From a checkpoint of a small mixture-of-experts model trained on Wikipedia.
Size: width 192, 40.3M parameters.
Experts: 12 experts in each of 12 layers, 1 pick a token.
Training: a variant of Adam for the experts, 769M tokens.
Below are experts of layer 5 (counted from 0) of a mixture-of-experts language model. Rows are named router (the router's row for the expert), gate (a neuron's input weights, with its number), up (a neuron's input weights, with its number) and show model dimensions 0-191. Each number is 50 + 10 x the weight over its row's rms, rounded and kept within 0 to 99.
Before each expert's rows: a language model's description of what the expert responds to. This comes from a sample of Wikipedia text that the model never trained on.

# expert 7
What it handles: Middle pieces of personal names and place names, often in racing or sports tables, such as Ja-son, K-ense-th, Guill-au-me.
router:36 47 46 52 48 63 38 52 29 47 35 58 64 62 60 44 41 62 62 63 42 59 52 54 34 45 61 54 44 56 38 44 57 55 54 37 53 51 51 67 42 31 59 46 71 47 30 67 74 64 53 49 48 54 52 39 56 58 53 61 41 52 58 38 45 47 46 45 57 45 36 46 45 43 43 43 53 32 62 57 50 37 61 52 49 43 53 59 48 59 48 27 35 48 68 74 49 49 51 47 38 47 65 52 41 36 71 57 41 59 57 39 40 68 49 45 68 52 48 69 41 44 41 60 35 59 45 56 56 50 39 48 54 56 42 56 48 49 75 37 58 46 77 52 49 47 50 37 49 48 53 51 50 51 59 47 42 45 56 36 66 58 48 46 43 57 75 45 31 44 57 42 59 52 48 66 44 51 48 40 51 38 48 36 47 43 64 57 42 38 66 38
gate1:53 41 58 59 58 56 56 56 35 52 54 46 57 51 61 38 51 43 54 48 49 78 40 60 48 37 51 64 68 39 51 49 58 74 46 63 35 57 53 53 48 46 58 41 66 35 42 49 57 60 36 68 27 65 43 53 34 54 40 46 43 74 49 46 51 42 50 47 57 45 26 34 44 37 48 41 71 29 57 57 67 55 54 39 49 67 62 57 51 43 42 27 39 52 46 57 58 55 39 48 40 59 48 56 52 56 38 58 42 34 54 33 51 52 51 55 51 41 43 51 44 65 37 44 43 42 67 37 48 46 51 56 59 66 47 55 61 51 60 49 60 53 65 53 56 55 44 42 59 45 45 41 57 48 43 65 63 43 51 40 59 56 45 47 54 43 44 49 43 48 54 44 52 44 49 57 57 52 30 56 44 36 43 62 46 53 72 79 60 38 53 27
up1:59 71 64 53 55 58 45 49 48 50 49 52 63 51 46 40 44 48 43 58 54 39 65 49 56 58 61 68 59 59 47 44 56 45 47 40 47 41 48 47 45 43 60 42 38 59 56 59 54 49 63 27 51 60 37 52 52 29 44 41 43 46 57 36 62 65 55 49 51 66 49 58 62 40 52 33 68 62 56 45 65 58 54 41 57 57 53 46 41 55 52 70 56 46 53 52 62 57 52 46 53 47 46 48 51 46 60 67 60 30 43 49 44 43 56 66 32 61 51 48 51 31 51 27 47 51 61 51 35 54 43 44 49 65 54 21 64 41 48 76 42 56 51 48 56 59 55 33 55 39 51 45 34 45 51 60 39 64 55 65 52 74 43 70 62 41 55 70 43 62 54 46 49 44 61 55 36 62 48 48 54 33 57 34 35 51 77 53 60 54 49 45
gate2:46 33 54 55 51 53 54 34 45 43 47 45 58 43 67 32 39 54 56 42 50 54 50 47 31 43 60 62 43 41 42 30 41 73 65 27 73 45 50 39 53 58 55 50 54 36 35 56 55 59 31 48 51 49 49 36 54 47 50 36 53 51 34 41 50 46 52 48 33 71 45 39 54 56 42 47 60 41 52 51 40 63 44 48 24 45 49 37 38 53 45 43 46 48 52 63 53 51 38 44 46 50 51 60 54 51 46 46 50 34 51 42 49 63 52 40 46 45 46 56 31 41 48 68 64 48 50 51 41 53 42 53 54 56 36 49 44 62 47 30 38 56 37 41 37 45 55 36 53 34 60 24 35 63 42 49 43 62 64 56 68 46 43 65 48 55 63 55 64 76 54 47 38 43 35 35 54 53 56 50 60 51 50 44 48 25 63 68 58 48 53 40
up2:53 50 50 50 42 52 52 40 41 61 52 46 54 50 40 69 64 51 43 58 41 71 50 53 63 42 41 48 61 47 40 73 42 38 49 66 42 71 57 47 52 64 39 55 48 50 57 29 52 52 45 56 47 63 40 59 43 27 41 54 40 45 58 59 47 37 32 70 66 40 46 48 48 38 54 35 40 59 45 42 66 46 55 47 59 45 51 41 43 57 60 43 46 49 46 55 35 47 37 49 46 47 50 39 46 50 59 68 38 60 63 54 57 39 47 43 45 45 43 41 41 60 63 47 41 37 48 48 61 40 55 46 48 68 59 52 27 52 44 60 46 64 59 50 65 68 51 79 49 70 47 45 58 33 47 38 68 59 54 49 51 31 54 45 43 44 37 63 36 25 39 64 62 51 47 65 42 61 40 52 57 45 54 58 56 45 67 45 41 54 48 68
gate3:58 60 32 51 31 55 46 34 55 53 38 48 46 53 62 50 53 40 56 48 27 58 69 53 48 50 45 44 45 56 61 67 40 47 44 37 35 50 51 41 45 36 48 58 52 29 22 70 48 62 60 57 43 54 37 51 60 50 60 54 54 42 63 42 36 48 68 56 53 59 43 48 55 47 58 34 43 48 64 52 56 45 51 42 42 46 50 54 48 57 40 35 27 45 37 66 60 50 57 42 52 63 72 66 49 47 65 62 53 59 53 56 39 41 54 58 58 48 56 46 54 44 52 23 42 43 39 52 58 39 43 49 58 58 62 59 43 43 51 64 43 61 57 57 57 41 55 54 42 55 48 20 62 40 42 41 43 63 34 43 54 64 49 64 45 51 66 32 45 58 62 57 30 49 61 57 46 43 44 53 59 47 32 70 45 50 44 50 44 34 64 41
up3:53 61 50 54 35 59 53 40 45 41 29 39 53 48 56 50 57 49 48 66 53 44 54 52 37 45 30 49 44 48 57 46 57 57 54 46 40 33 67 54 49 48 31 48 62 54 48 45 51 52 37 34 43 40 50 67 72 52 31 64 52 51 52 50 45 23 60 59 50 40 40 47 42 49 50 42 47 48 56 70 53 48 50 54 58 46 41 40 39 52 42 39 33 64 33 49 57 37 51 46 43 75 71 28 71 46 42 54 49 54 71 44 42 41 34 53 38 42 52 54 51 42 56 31 39 40 41 51 54 58 49 45 65 49 50 56 61 59 52 33 54 69 51 36 50 60 48 46 44 47 45 40 45 60 59 60 51 49 46 60 56 65 44 71 52 45 54 41 31 63 55 56 25 55 36 71 53 52 51 61 60 35 38 59 40 41 65 55 52 58 39 54
gate4:45 60 48 57 63 40 40 59 46 64 58 31 41 54 65 51 38 54 55 54 47 76 54 54 40 61 61 53 34 62 37 29 50 52 45 51 36 52 46 62 57 62 69 57 37 35 42 66 60 55 65 28 42 51 31 66 35 47 55 42 41 58 57 44 64 51 42 50 27 48 46 52 67 53 41 54 62 37 49 64 57 42 53 40 53 29 53 36 62 24 35 40 39 48 45 59 55 60 51 67 59 61 61 45 64 42 48 50 50 57 54 32 50 61 52 62 50 47 49 50 40 54 44 64 49 54 41 46 48 43 52 57 41 63 52 65 35 46 50 53 50 59 49 65 53 57 47 60 61 60 70 67 51 46 44 41 34 44 53 43 41 46 34 59 42 49 58 42 38 50 42 50 58 46 41 57 61 51 62 44 56 58 69 38 35 52 59 59 63 44 64 55
up4:51 66 52 55 52 51 60 52 39 37 44 43 40 51 49 38 46 52 45 64 39 52 51 39 42 39 42 74 59 68 36 54 55 45 47 65 48 53 51 69 54 49 51 53 48 63 36 50 71 43 37 47 43 52 42 41 49 67 46 53 64 16 64 72 59 24 40 45 41 54 43 47 26 55 54 53 50 47 45 55 61 23 41 46 59 33 45 56 66 35 44 37 59 40 47 35 43 38 53 44 38 53 35 45 55 62 51 43 55 61 56 54 64 46 39 71 54 43 39 46 54 51 52 58 48 36 44 52 39 53 55 56 61 42 40 39 50 59 45 28 56 43 53 26 47 36 50 50 46 51 49 61 63 43 44 33 55 49 25 47 54 57 40 49 63 37 45 38 51 53 48 48 62 68 47 46 50 63 41 48 39 46 38 44 37 44 52 50 46 43 54 42
gate5:40 75 33 41 45 58 58 49 54 36 52 43 58 55 50 48 44 51 56 51 66 53 64 48 55 57 65 32 50 36 51 50 45 58 38 39 33 49 26 56 55 49 57 61 60 43 50 61 39 63 41 46 51 56 54 44 69 42 65 45 57 55 48 55 61 52 43 59 53 48 47 35 57 45 53 60 46 43 65 40 51 48 53 45 46 55 34 44 41 42 57 47 43 61 63 41 66 53 47 79 57 62 46 44 39 42 52 49 54 49 43 31 52 66 50 39 40 47 48 67 39 62 52 39 45 38 41 33 42 25 47 65 47 42 50 64 41 29 30 36 52 59 61 54 39 72 60 38 53 56 54 35 63 52 40 62 38 47 42 43 48 48 53 65 50 42 38 66 48 61 60 64 52 47 52 59 54 67 52 35 45 43 33 35 58 44 68 42 55 35 55 57
up5:36 47 45 43 54 53 36 51 52 48 56 70 49 49 60 48 51 63 71 47 66 37 61 55 47 65 44 37 35 52 56 55 60 47 47 28 46 46 45 53 38 51 52 64 34 38 48 47 33 59 41 49 59 52 69 51 46 46 58 50 46 47 57 48 62 44 60 55 61 48 30 56 63 47 50 60 34 43 63 57 50 48 58 66 47 54 49 51 39 67 49 56 42 56 49 58 41 63 53 62 48 47 40 52 55 54 67 66 48 48 50 50 47 62 47 27 63 65 52 58 53 54 51 43 52 40 34 33 60 41 53 57 42 46 44 63 44 33 40 38 51 63 58 74 35 63 57 46 38 50 33 44 44 91 46 52 44 44 43 53 37 49 60 52 34 64 35 62 50 46 60 52 49 52 64 34 41 51 65 36 58 44 54 34 48 44 57 39 39 40 62 67
gate6:35 54 48 49 44 52 43 38 50 58 51 44 61 42 37 48 44 55 50 64 53 50 45 56 28 49 56 49 54 66 58 55 50 50 37 73 49 25 37 63 38 38 52 27 48 49 51 49 54 50 47 50 26 33 42 48 31 63 43 62 36 58 53 45 51 53 47 53 62 39 48 49 49 58 64 50 63 38 51 43 79 54 47 70 51 52 55 66 44 56 46 27 49 54 45 63 42 41 35 52 54 32 71 53 57 49 48 51 49 65 46 56 35 65 50 65 42 42 78 57 38 53 46 61 44 50 45 40 64 63 49 58 45 61 44 52 49 69 57 49 51 56 63 58 55 57 49 64 52 74 49 41 54 43 49 41 45 44 54 33 62 53 49 63 40 55 59 50 33 50 46 47 46 55 39 44 56 60 49 55 41 33 50 54 61 53 41 56 45 48 74 73
up6:50 46 51 52 64 49 56 45 51 50 44 43 45 56 61 44 65 50 47 56 44 44 48 36 48 48 71 57 51 61 39 44 69 48 52 56 61 65 57 52 62 47 46 63 40 46 32 51 51 43 59 38 66 72 56 26 56 55 47 35 71 71 53 54 41 51 53 30 44 56 46 60 61 57 44 53 48 56 64 62 41 37 46 49 66 53 50 39 35 54 45 47 61 62 63 50 62 64 35 63 55 51 40 47 53 54 45 58 44 29 53 45 52 43 62 65 50 51 40 54 54 44 44 56 39 54 60 64 47 43 53 53 53 41 72 53 64 24 58 43 53 60 47 58 57 35 53 51 65 39 49 52 39 72 54 55 50 27 34 52 36 52 49 27 50 54 32 53 61 47 64 55 50 45 30 60 58 57 51 43 39 61 41 41 48 32 61 26 40 65 48 50
gate7:44 31 55 46 44 54 34 46 60 59 57 49 51 48 40 65 41 29 63 29 46 46 55 43 62 49 55 64 55 58 48 44 64 65 55 46 47 58 72 41 51 46 55 51 57 53 38 55 46 40 55 41 44 36 46 40 64 46 40 51 49 78 61 63 49 45 50 58 62 55 57 36 43 43 33 51 42 54 38 64 52 33 46 49 41 56 54 33 49 40 48 47 54 29 57 68 58 31 55 51 36 56 41 70 42 54 57 48 48 34 57 63 57 65 65 41 57 58 61 52 56 53 58 45 43 34 48 61 35 55 31 50 46 49 24 49 61 52 53 52 61 62 48 36 57 62 43 40 52 53 69 49 35 51 66 54 43 68 46 52 47 44 56 46 52 37 38 56 33 36 53 22 64 44 63 49 48 43 48 48 54 58 43 53 34 62 37 64 63 54 51 54
up7:45 57 53 54 45 71 39 61 55 55 57 54 57 47 51 58 50 47 61 38 41 32 36 68 50 53 49 66 40 53 38 32 50 52 39 38 60 44 51 61 44 75 52 53 44 61 53 51 60 44 31 46 44 55 47 43 41 52 34 61 45 62 56 32 60 50 58 41 53 50 56 28 60 55 44 55 35 41 50 41 46 21 42 39 54 53 58 56 63 63 52 45 60 45 34 63 54 54 52 36 52 59 51 35 53 39 65 67 29 57 46 59 53 53 53 35 59 59 46 51 58 39 47 69 52 31 49 72 43 54 42 36 51 63 54 72 39 57 52 50 72 59 59 52 45 68 61 39 41 59 53 45 44 45 61 47 39 61 40 49 47 61 60 51 47 54 60 53 47 62 48 38 65 41 64 57 56 45 50 37 52 61 50 24 50 44 39 68 47 47 55 43
gate8:54 33 55 32 59 39 46 41 46 50 29 34 65 51 51 52 35 26 30 46 41 44 62 59 55 46 38 42 44 58 43 38 48 67 61 64 60 58 52 32 47 50 54 41 44 54 47 43 54 50 61 67 44 45 38 53 51 63 63 41 53 49 59 48 44 53 37 31 60 37 47 38 46 42 52 42 43 42 49 74 71 56 57 62 73 59 35 45 60 70 58 37 57 49 57 47 45 47 53 24 43 41 52 55 44 51 48 39 48 37 40 40 52 35 44 51 50 41 49 50 47 38 69 33 49 33 47 52 61 55 46 55 52 42 52 51 40 58 64 47 43 39 56 52 55 45 53 65 38 41 48 54 71 48 62 43 63 46 58 53 72 45 39 39 62 48 48 63 57 41 56 61 60 59 43 30 56 41 40 59 47 48 63 51 63 49 62 46 29 44 41 41
up8:41 76 77 39 40 23 40 45 44 49 28 44 49 47 45 44 54 60 46 46 40 43 56 65 37 47 54 36 47 58 50 61 51 60 50 40 56 39 48 56 48 43 60 51 56 68 47 39 66 48 52 39 49 56 44 30 39 50 52 39 30 49 47 52 48 49 48 28 59 47 39 52 45 49 57 42 70 41 56 51 66 60 63 68 56 53 50 48 50 61 65 33 30 49 58 45 67 58 28 49 62 45 67 58 41 43 50 49 61 37 58 64 50 52 49 50 42 42 52 48 28 45 50 44 65 39 58 47 66 52 44 40 52 41 34 36 65 51 49 57 52 51 45 53 53 68 64 57 47 49 67 56 55 42 51 45 54 68 52 61 59 66 65 42 58 60 56 68 57 55 49 63 63 53 45 60 63 53 48 56 51 41 41 56 43 32 62 44 67 41 48 57
gate9:36 49 60 56 45 70 54 59 40 63 41 47 40 63 43 66 48 54 77 60 38 47 53 31 49 75 63 53 49 60 38 21 33 50 65 46 49 30 27 46 45 52 47 51 64 54 48 58 61 70 47 30 50 53 41 42 36 49 40 46 49 49 43 62 43 60 43 60 48 46 57 61 43 47 55 50 40 47 51 52 38 42 37 29 39 46 63 25 52 54 47 52 43 54 59 42 33 50 38 56 69 47 40 47 39 45 83 49 50 65 40 60 43 53 48 46 51 58 59 37 60 44 45 60 62 50 48 38 46 57 49 45 49 67 44 56 46 71 44 45 36 56 45 46 53 57 51 50 51 49 41 54 56 49 38 23 44 65 48 54 57 40 45 56 53 49 41 59 40 52 54 61 54 50 60 41 62 39 54 50 34 55 50 57 61 43 51 53 40 34 52 48
up9:52 44 44 47 44 58 54 33 54 54 51 54 54 47 52 56 45 41 47 54 49 54 59 42 52 53 51 53 57 51 62 61 37 49 49 47 46 45 38 24 67 27 53 54 66 48 60 36 48 55 53 51 49 72 47 61 43 50 45 33 47 58 58 58 37 50 37 44 43 33 49 52 36 62 56 54 51 62 51 31 57 42 59 55 29 53 41 32 39 54 55 44 48 52 51 34 44 38 38 51 66 59 55 46 39 44 63 32 46 65 41 40 53 52 55 49 29 34 59 53 35 70 50 56 62 54 51 21 36 68 55 51 50 44 44 51 54 41 34 50 50 53 39 51 47 53 52 55 36 51 55 34 57 24 65 59 75 55 45 53 60 48 34 60 43 43 40 30 67 40 48 48 44 63 37 45 35 69 29 50 46 55 39 57 61 50 46 45 56 63 51 65
gate10:61 46 49 46 60 37 52 50 59 59 40 43 55 62 37 67 53 55 47 53 48 57 63 40 36 42 58 52 59 60 47 42 52 60 57 49 62 44 52 55 57 55 47 34 60 50 73 47 54 60 51 37 39 66 67 80 62 64 45 43 57 64 66 59 65 65 48 52 72 34 44 71 38 52 57 44 45 53 71 49 44 51 53 33 45 45 47 50 55 57 47 29 48 44 53 46 55 55 37 53 54 62 56 60 72 46 54 47 66 45 46 55 36 46 39 30 48 65 43 51 32 68 39 52 34 41 54 39 32 49 43 47 42 39 34 54 43 47 37 50 51 52 53 72 58 54 58 45 40 56 62 28 53 48 61 46 56 48 31 38 51 55 51 67 49 49 57 59 31 54 38 46 46 53 52 46 38 45 43 77 65 45 45 42 41 54 49 57 45 52 52 50
up10:55 41 42 38 47 39 26 23 39 69 28 66 56 67 47 41 52 49 65 46 50 66 56 56 49 39 59 44 56 58 41 54 44 52 65 38 60 49 58 52 65 69 74 51 50 68 55 38 59 58 61 46 52 53 45 54 49 56 59 35 43 51 70 54 48 51 62 53 45 59 43 66 47 66 62 58 57 56 64 54 39 37 62 40 31 46 42 55 64 50 58 47 53 50 57 59 56 41 37 53 50 73 54 50 52 53 56 59 62 40 53 58 29 62 34 45 55 48 44 64 49 61 32 76 39 56 56 47 52 46 48 35 47 42 49 44 42 55 52 29 51 36 37 51 49 57 54 45 46 59 55 19 43 51 38 41 46 62 46 47 48 51 40 42 52 38 57 49 39 49 49 50 50 63 55 59 37 53 55 62 55 41 44 39 43 34 55 37 50 60 49 57
gate11:50 50 57 45 48 40 40 67 59 50 35 51 57 33 65 36 48 66 65 50 49 35 43 70 50 59 47 42 43 42 40 67 72 49 46 61 55 36 58 39 55 44 58 53 51 47 57 44 46 68 44 47 41 43 42 63 27 39 57 47 38 66 53 58 58 57 51 40 57 40 50 63 59 52 64 51 56 56 57 36 47 56 40 46 51 49 62 40 53 53 40 39 32 54 73 41 53 45 45 41 41 38 51 47 49 58 58 61 39 42 49 49 41 40 57 72 51 65 59 53 48 63 45 58 60 62 48 32 44 44 58 43 35 47 71 60 25 23 37 46 53 48 53 45 55 48 57 53 37 47 22 63 50 48 50 60 48 59 45 64 54 64 69 26 59 63 52 72 41 46 51 47 47 55 47 44 47 50 41 30 51 47 55 42 56 50 47 56 65 50 46 52
up11:41 46 58 60 59 44 47 63 57 53 51 59 52 45 56 43 60 38 56 40 41 57 47 51 55 65 64 52 51 56 41 56 67 56 61 73 53 67 59 49 51 51 47 48 46 25 57 54 74 59 40 54 43 37 54 65 25 49 53 37 43 71 67 41 66 44 60 36 74 41 44 58 53 54 56 37 53 57 70 53 32 56 56 56 55 66 53 42 48 47 36 47 43 59 69 67 64 47 36 38 45 49 51 55 38 48 46 57 50 45 42 54 32 36 50 50 48 69 42 50 48 50 49 39 50 48 60 43 49 50 40 46 43 60 61 51 35 45 53 53 49 35 35 37 56 30 42 66 40 35 37 67 67 43 42 45 63 51 51 54 60 62 60 30 54 55 53 45 42 59 33 56 60 40 50 54 40 39 50 38 36 61 62 41 48 45 62 57 64 55 49 57
gate12:52 64 40 43 46 58 50 43 38 52 39 62 60 34 44 57 46 46 44 37 47 41 39 61 59 55 51 39 46 61 58 37 36 62 38 57 51 67 58 55 52 50 50 56 68 28 54 58 66 54 54 39 47 42 71 34 52 40 64 57 52 58 56 69 61 44 41 54 58 57 65 44 48 54 45 50 39 61 62 37 33 38 56 64 52 71 55 50 46 45 55 41 58 63 49 56 67 55 26 59 30 63 46 44 55 49 61 66 40 36 49 42 47 59 57 48 56 47 44 53 33 47 65 47 54 67 66 46 58 33 53 47 33 40 46 80 57 41 48 53 46 51 66 47 51 65 50 46 59 56 50 47 50 63 68 33 41 45 52 61 33 59 69 46 41 45 32 65 37 57 45 43 58 64 43 43 49 44 55 45 56 48 40 39 53 45 46 40 60 47 51 39
up12:63 43 40 53 43 56 62 42 54 50 36 44 47 50 43 61 58 43 50 52 21 34 41 45 41 50 46 66 61 54 69 42 44 53 47 41 49 81 48 54 59 59 54 45 49 36 49 67 45 48 64 45 44 39 54 47 45 32 56 52 55 45 55 66 48 52 45 45 53 62 50 52 68 44 56 49 29 60 49 42 38 43 50 59 54 40 46 28 46 51 49 72 60 50 61 43 29 65 51 43 36 41 62 41 58 44 65 55 46 63 46 59 50 48 59 52 52 47 54 47 50 37 57 35 55 51 52 61 63 49 34 50 51 59 31 75 52 56 62 48 54 47 56 54 84 51 55 59 58 44 45 48 54 71 40 26 52 52 41 52 35 57 51 35 54 49 47 68 37 33 49 59 54 71 46 30 57 41 47 49 40 58 52 64 40 54 40 59 58 49 52 40
gate13:51 63 47 47 59 60 50 38 52 49 33 60 37 61 52 42 37 47 41 62 66 60 58 55 62 47 42 57 37 57 43 60 64 51 53 39 69 39 47 55 45 57 35 49 67 52 56 28 51 46 56 31 38 56 69 46 48 48 42 36 43 29 48 57 71 51 75 66 65 50 39 51 51 40 44 37 60 69 52 62 58 53 42 37 69 60 45 68 57 65 47 52 61 48 51 66 54 41 51 42 49 58 42 51 46 52 48 38 45 42 29 66 47 48 47 49 39 43 58 54 52 52 70 47 40 65 62 48 39 38 43 55 28 60 55 52 62 54 50 36 55 52 50 42 30 48 56 52 40 50 38 54 57 55 57 35 52 40 51 45 54 45 48 46 44 50 60 59 45 33 56 37 36 56 39 43 47 35 53 48 43 41 46 57 53 41 49 57 77 21 46 52
up13:56 43 53 50 46 56 44 50 50 44 49 69 54 46 61 53 37 61 39 57 38 56 58 58 39 41 53 60 47 46 56 38 47 48 64 56 48 29 55 56 44 53 50 42 56 62 57 46 58 48 43 48 31 48 64 45 56 50 54 34 58 34 41 43 60 35 69 42 62 53 47 50 65 49 62 41 49 48 55 54 47 42 43 39 38 69 39 56 44 51 61 50 48 55 39 45 58 64 40 42 37 53 46 68 45 58 19 72 54 32 30 70 66 64 47 56 43 52 62 56 46 64 55 42 49 59 77 38 58 34 43 46 48 50 53 42 61 35 47 46 61 38 65 45 46 59 47 59 48 44 47 57 45 32 71 42 47 47 73 57 38 36 42 63 49 58 76 59 44 52 32 62 33 49 44 47 41 44 52 54 54 53 42 59 67 50 67 56 61 46 56 47
gate14:48 39 43 52 62 50 71 45 47 47 53 56 50 50 59 45 72 55 62 43 56 43 52 59 33 43 47 42 48 64 49 34 59 50 36 43 51 59 49 69 55 31 46 58 49 55 28 51 49 52 46 63 60 62 39 61 50 66 58 61 55 53 40 51 46 38 37 50 35 55 66 55 61 58 54 69 58 61 43 40 62 37 50 68 61 48 53 68 63 43 47 42 46 42 58 53 47 42 36 49 57 36 48 37 33 49 45 54 37 44 53 47 59 40 41 64 55 46 41 61 43 63 42 69 42 44 38 58 52 50 68 57 54 43 56 35 46 38 52 42 53 56 47 31 63 61 59 40 66 53 44 61 71 62 33 38 61 60 47 41 41 41 51 46 59 45 54 41 49 36 53 45 56 59 40 50 41 40 53 68 73 30 79 48 61 35 47 55 39 62 46 47
up14:58 48 62 50 44 51 56 61 49 49 44 48 65 51 45 68 34 30 50 42 50 56 33 53 55 51 53 63 41 48 51 70 47 59 61 58 40 54 53 60 46 56 54 46 43 56 52 32 38 41 57 47 45 32 48 59 58 52 50 38 44 42 59 47 53 73 50 43 60 43 42 51 66 33 42 36 45 32 46 57 58 41 61 49 39 44 50 38 48 62 60 52 51 60 46 43 59 59 55 51 46 52 49 46 49 57 43 47 55 62 54 60 45 68 33 51 36 60 58 44 54 49 54 16 55 45 55 40 50 49 43 32 60 39 46 59 74 38 50 59 57 37 39 61 57 44 47 66 44 46 48 50 30 29 41 77 45 67 58 36 44 54 56 44 50 58 41 56 59 57 54 42 47 62 55 46 39 60 41 38 38 63 17 61 36 48 44 40 64 51 35 69
gate15:56 37 54 55 51 53 57 60 48 49 71 53 47 62 59 47 65 63 69 39 57 57 46 37 45 51 32 54 36 41 41 44 59 57 66 39 33 46 40 47 61 49 46 54 36 64 51 54 47 46 40 56 55 49 53 50 55 49 43 34 41 62 53 28 43 34 63 39 51 49 60 39 38 44 58 41 65 54 52 80 58 40 44 40 44 30 43 62 31 47 48 42 60 58 54 54 49 61 58 39 50 46 53 56 48 65 48 35 55 51 47 39 53 51 47 67 56 35 52 45 61 46 37 35 73 28 47 44 45 48 51 62 43 48 46 49 28 41 40 40 50 50 49 54 44 56 46 50 34 51 51 65 29 51 27 77 49 59 41 55 68 44 52 66 46 44 73 46 53 53 61 62 60 60 46 45 55 56 51 60 45 64 38 47 37 49 30 54 57 50 46 48
up15:61 45 51 50 41 62 41 50 67 53 43 50 48 44 55 49 43 61 47 57 56 43 53 43 57 70 46 56 53 46 47 68 49 36 53 52 42 66 50 43 49 58 41 45 61 72 59 53 32 54 50 41 54 54 35 35 47 53 33 49 45 38 62 73 47 68 47 51 40 44 56 48 44 41 42 51 70 44 62 43 48 54 55 58 61 46 57 51 59 60 52 48 55 42 52 50 42 43 52 74 39 67 33 54 40 52 59 54 47 61 68 54 54 58 70 58 46 46 66 54 59 56 31 50 60 44 58 66 52 30 47 34 48 56 57 63 37 54 45 51 59 40 72 41 55 47 58 46 52 33 41 54 53 38 48 48 51 71 65 63 23 43 63 46 38 55 37 61 46 48 47 48 38 62 50 63 41 73 38 23 54 58 37 43 62 44 47 37 48 38 45 67
gate16:54 41 53 39 51 59 42 45 56 55 55 51 40 58 66 70 50 52 66 65 53 72 49 50 56 28 44 58 36 59 53 50 58 42 35 58 59 72 52 68 42 29 57 57 46 41 41 48 36 54 58 58 48 56 47 47 38 59 50 43 27 47 40 49 37 34 46 35 51 52 47 32 62 58 41 61 58 34 35 54 51 45 54 60 54 31 49 45 50 50 64 39 50 57 54 40 35 47 35 35 46 40 50 60 28 53 42 42 68 44 62 48 30 49 52 51 37 64 46 58 48 52 55 56 70 46 44 51 35 55 60 42 45 59 55 52 38 51 58 75 47 57 49 53 55 43 44 38 53 54 56 37 45 52 58 62 50 59 55 27 43 23 64 52 50 56 66 41 52 38 55 58 54 57 56 42 48 44 65 45 45 31 53 48 30 47 48 48 63 56 59 61
up16:48 54 33 35 50 66 39 52 59 61 59 49 56 55 71 56 36 60 55 50 52 73 58 57 47 45 60 47 43 62 43 51 80 53 44 39 42 43 64 58 53 34 48 48 52 40 49 48 39 58 33 59 50 59 61 61 59 24 55 53 42 60 46 53 50 47 63 40 66 41 55 42 70 71 28 40 53 55 44 55 57 41 40 67 60 39 37 63 45 39 43 36 54 61 64 62 46 48 34 41 62 48 63 45 59 48 44 48 63 69 65 40 49 32 70 44 57 58 54 64 42 50 55 46 59 43 45 37 57 51 53 43 38 50 56 58 43 48 49 57 50 47 68 32 52 50 44 43 63 68 49 54 68 46 67 39 44 41 47 55 60 58 53 55 38 52 49 41 53 53 54 36 62 35 50 35 35 60 45 44 54 34 51 41 41 47 36 47 57 61 51 61
gate17:40 43 45 46 42 39 37 53 42 59 37 49 69 44 33 37 44 64 58 43 44 48 47 59 43 62 40 57 57 64 54 44 58 48 58 46 64 62 48 49 29 51 43 47 75 30 47 58 46 47 38 52 42 45 34 39 63 53 59 76 44 53 55 51 49 50 38 57 44 45 50 47 51 51 49 59 40 41 40 40 27 45 57 59 52 48 66 56 43 71 55 50 42 58 44 55 50 44 40 49 67 46 44 61 44 35 56 55 48 44 50 71 57 60 50 45 75 48 41 53 42 52 50 54 52 79 38 65 50 42 52 51 54 37 37 48 68 39 40 50 69 55 52 41 43 60 54 48 41 60 41 52 72 61 49 43 46 60 47 49 56 26 62 54 42 50 44 59 53 39 44 50 47 66 66 39 48 52 56 23 61 53 58 57 72 43 41 60 65 52 68 45
up17:47 45 44 41 49 35 61 38 48 68 57 46 31 52 62 60 61 48 44 69 54 53 56 44 53 46 45 46 28 45 59 65 63 45 72 45 52 37 53 45 56 57 37 33 55 56 39 36 49 50 51 57 56 68 57 48 51 58 61 58 53 65 55 54 56 44 51 48 46 74 45 61 57 40 55 41 61 44 58 56 54 47 42 55 45 38 41 36 35 47 50 58 61 39 57 31 68 54 58 49 48 41 63 44 54 48 73 56 35 44 50 25 49 46 44 54 42 37 32 52 46 53 43 56 45 40 52 54 62 39 34 32 28 51 63 48 20 44 63 46 57 37 42 45 65 48 48 65 47 38 56 51 49 58 53 44 41 55 50 40 38 65 47 58 49 58 68 44 50 48 46 66 61 45 60 42 57 47 49 47 52 49 24 33 32 40 62 46 34 45 63 58
gate18:62 35 45 50 57 44 44 47 53 50 56 38 50 50 68 69 57 53 58 64 52 52 43 57 60 54 27 53 52 48 46 52 63 56 56 40 53 41 51 27 41 42 41 60 52 43 55 43 40 65 26 38 49 29 43 72 56 46 46 42 33 70 60 40 56 50 50 44 59 29 45 40 54 57 61 24 57 57 54 56 53 53 56 57 19 59 46 42 39 65 53 36 41 67 49 36 55 61 52 39 42 51 46 59 46 52 45 51 55 51 41 32 45 47 45 46 44 37 60 64 42 56 44 60 33 36 48 48 33 61 33 52 61 42 31 54 55 41 37 42 58 50 46 57 29 57 39 33 48 48 66 43 53 36 45 57 57 43 41 43 48 57 38 67 49 49 55 64 55 56 61 51 55 46 52 45 44 64 31 58 45 62 53 50 34 58 50 59 48 52 32 49
up18:43 43 49 57 36 54 58 43 48 47 57 37 45 40 27 38 39 60 32 27 33 44 59 56 31 64 40 62 55 36 45 61 44 55 40 70 50 57 56 61 53 50 37 49 51 53 58 40 71 39 53 64 49 54 40 41 41 48 50 56 60 49 43 53 51 38 35 61 59 47 38 57 44 54 40 60 51 59 50 46 64 38 42 42 85 60 41 51 56 54 37 44 63 53 40 65 59 41 31 55 57 56 53 52 56 51 59 36 53 67 55 44 54 48 56 31 70 46 52 54 43 53 42 40 69 45 45 59 52 45 49 47 51 61 52 35 58 54 58 65 55 63 65 38 33 55 55 49 55 50 34 61 56 55 63 59 50 51 55 55 55 57 57 60 35 50 46 55 66 59 43 65 45 55 51 71 64 53 67 63 51 34 62 40 51 48 63 73 57 37 45 50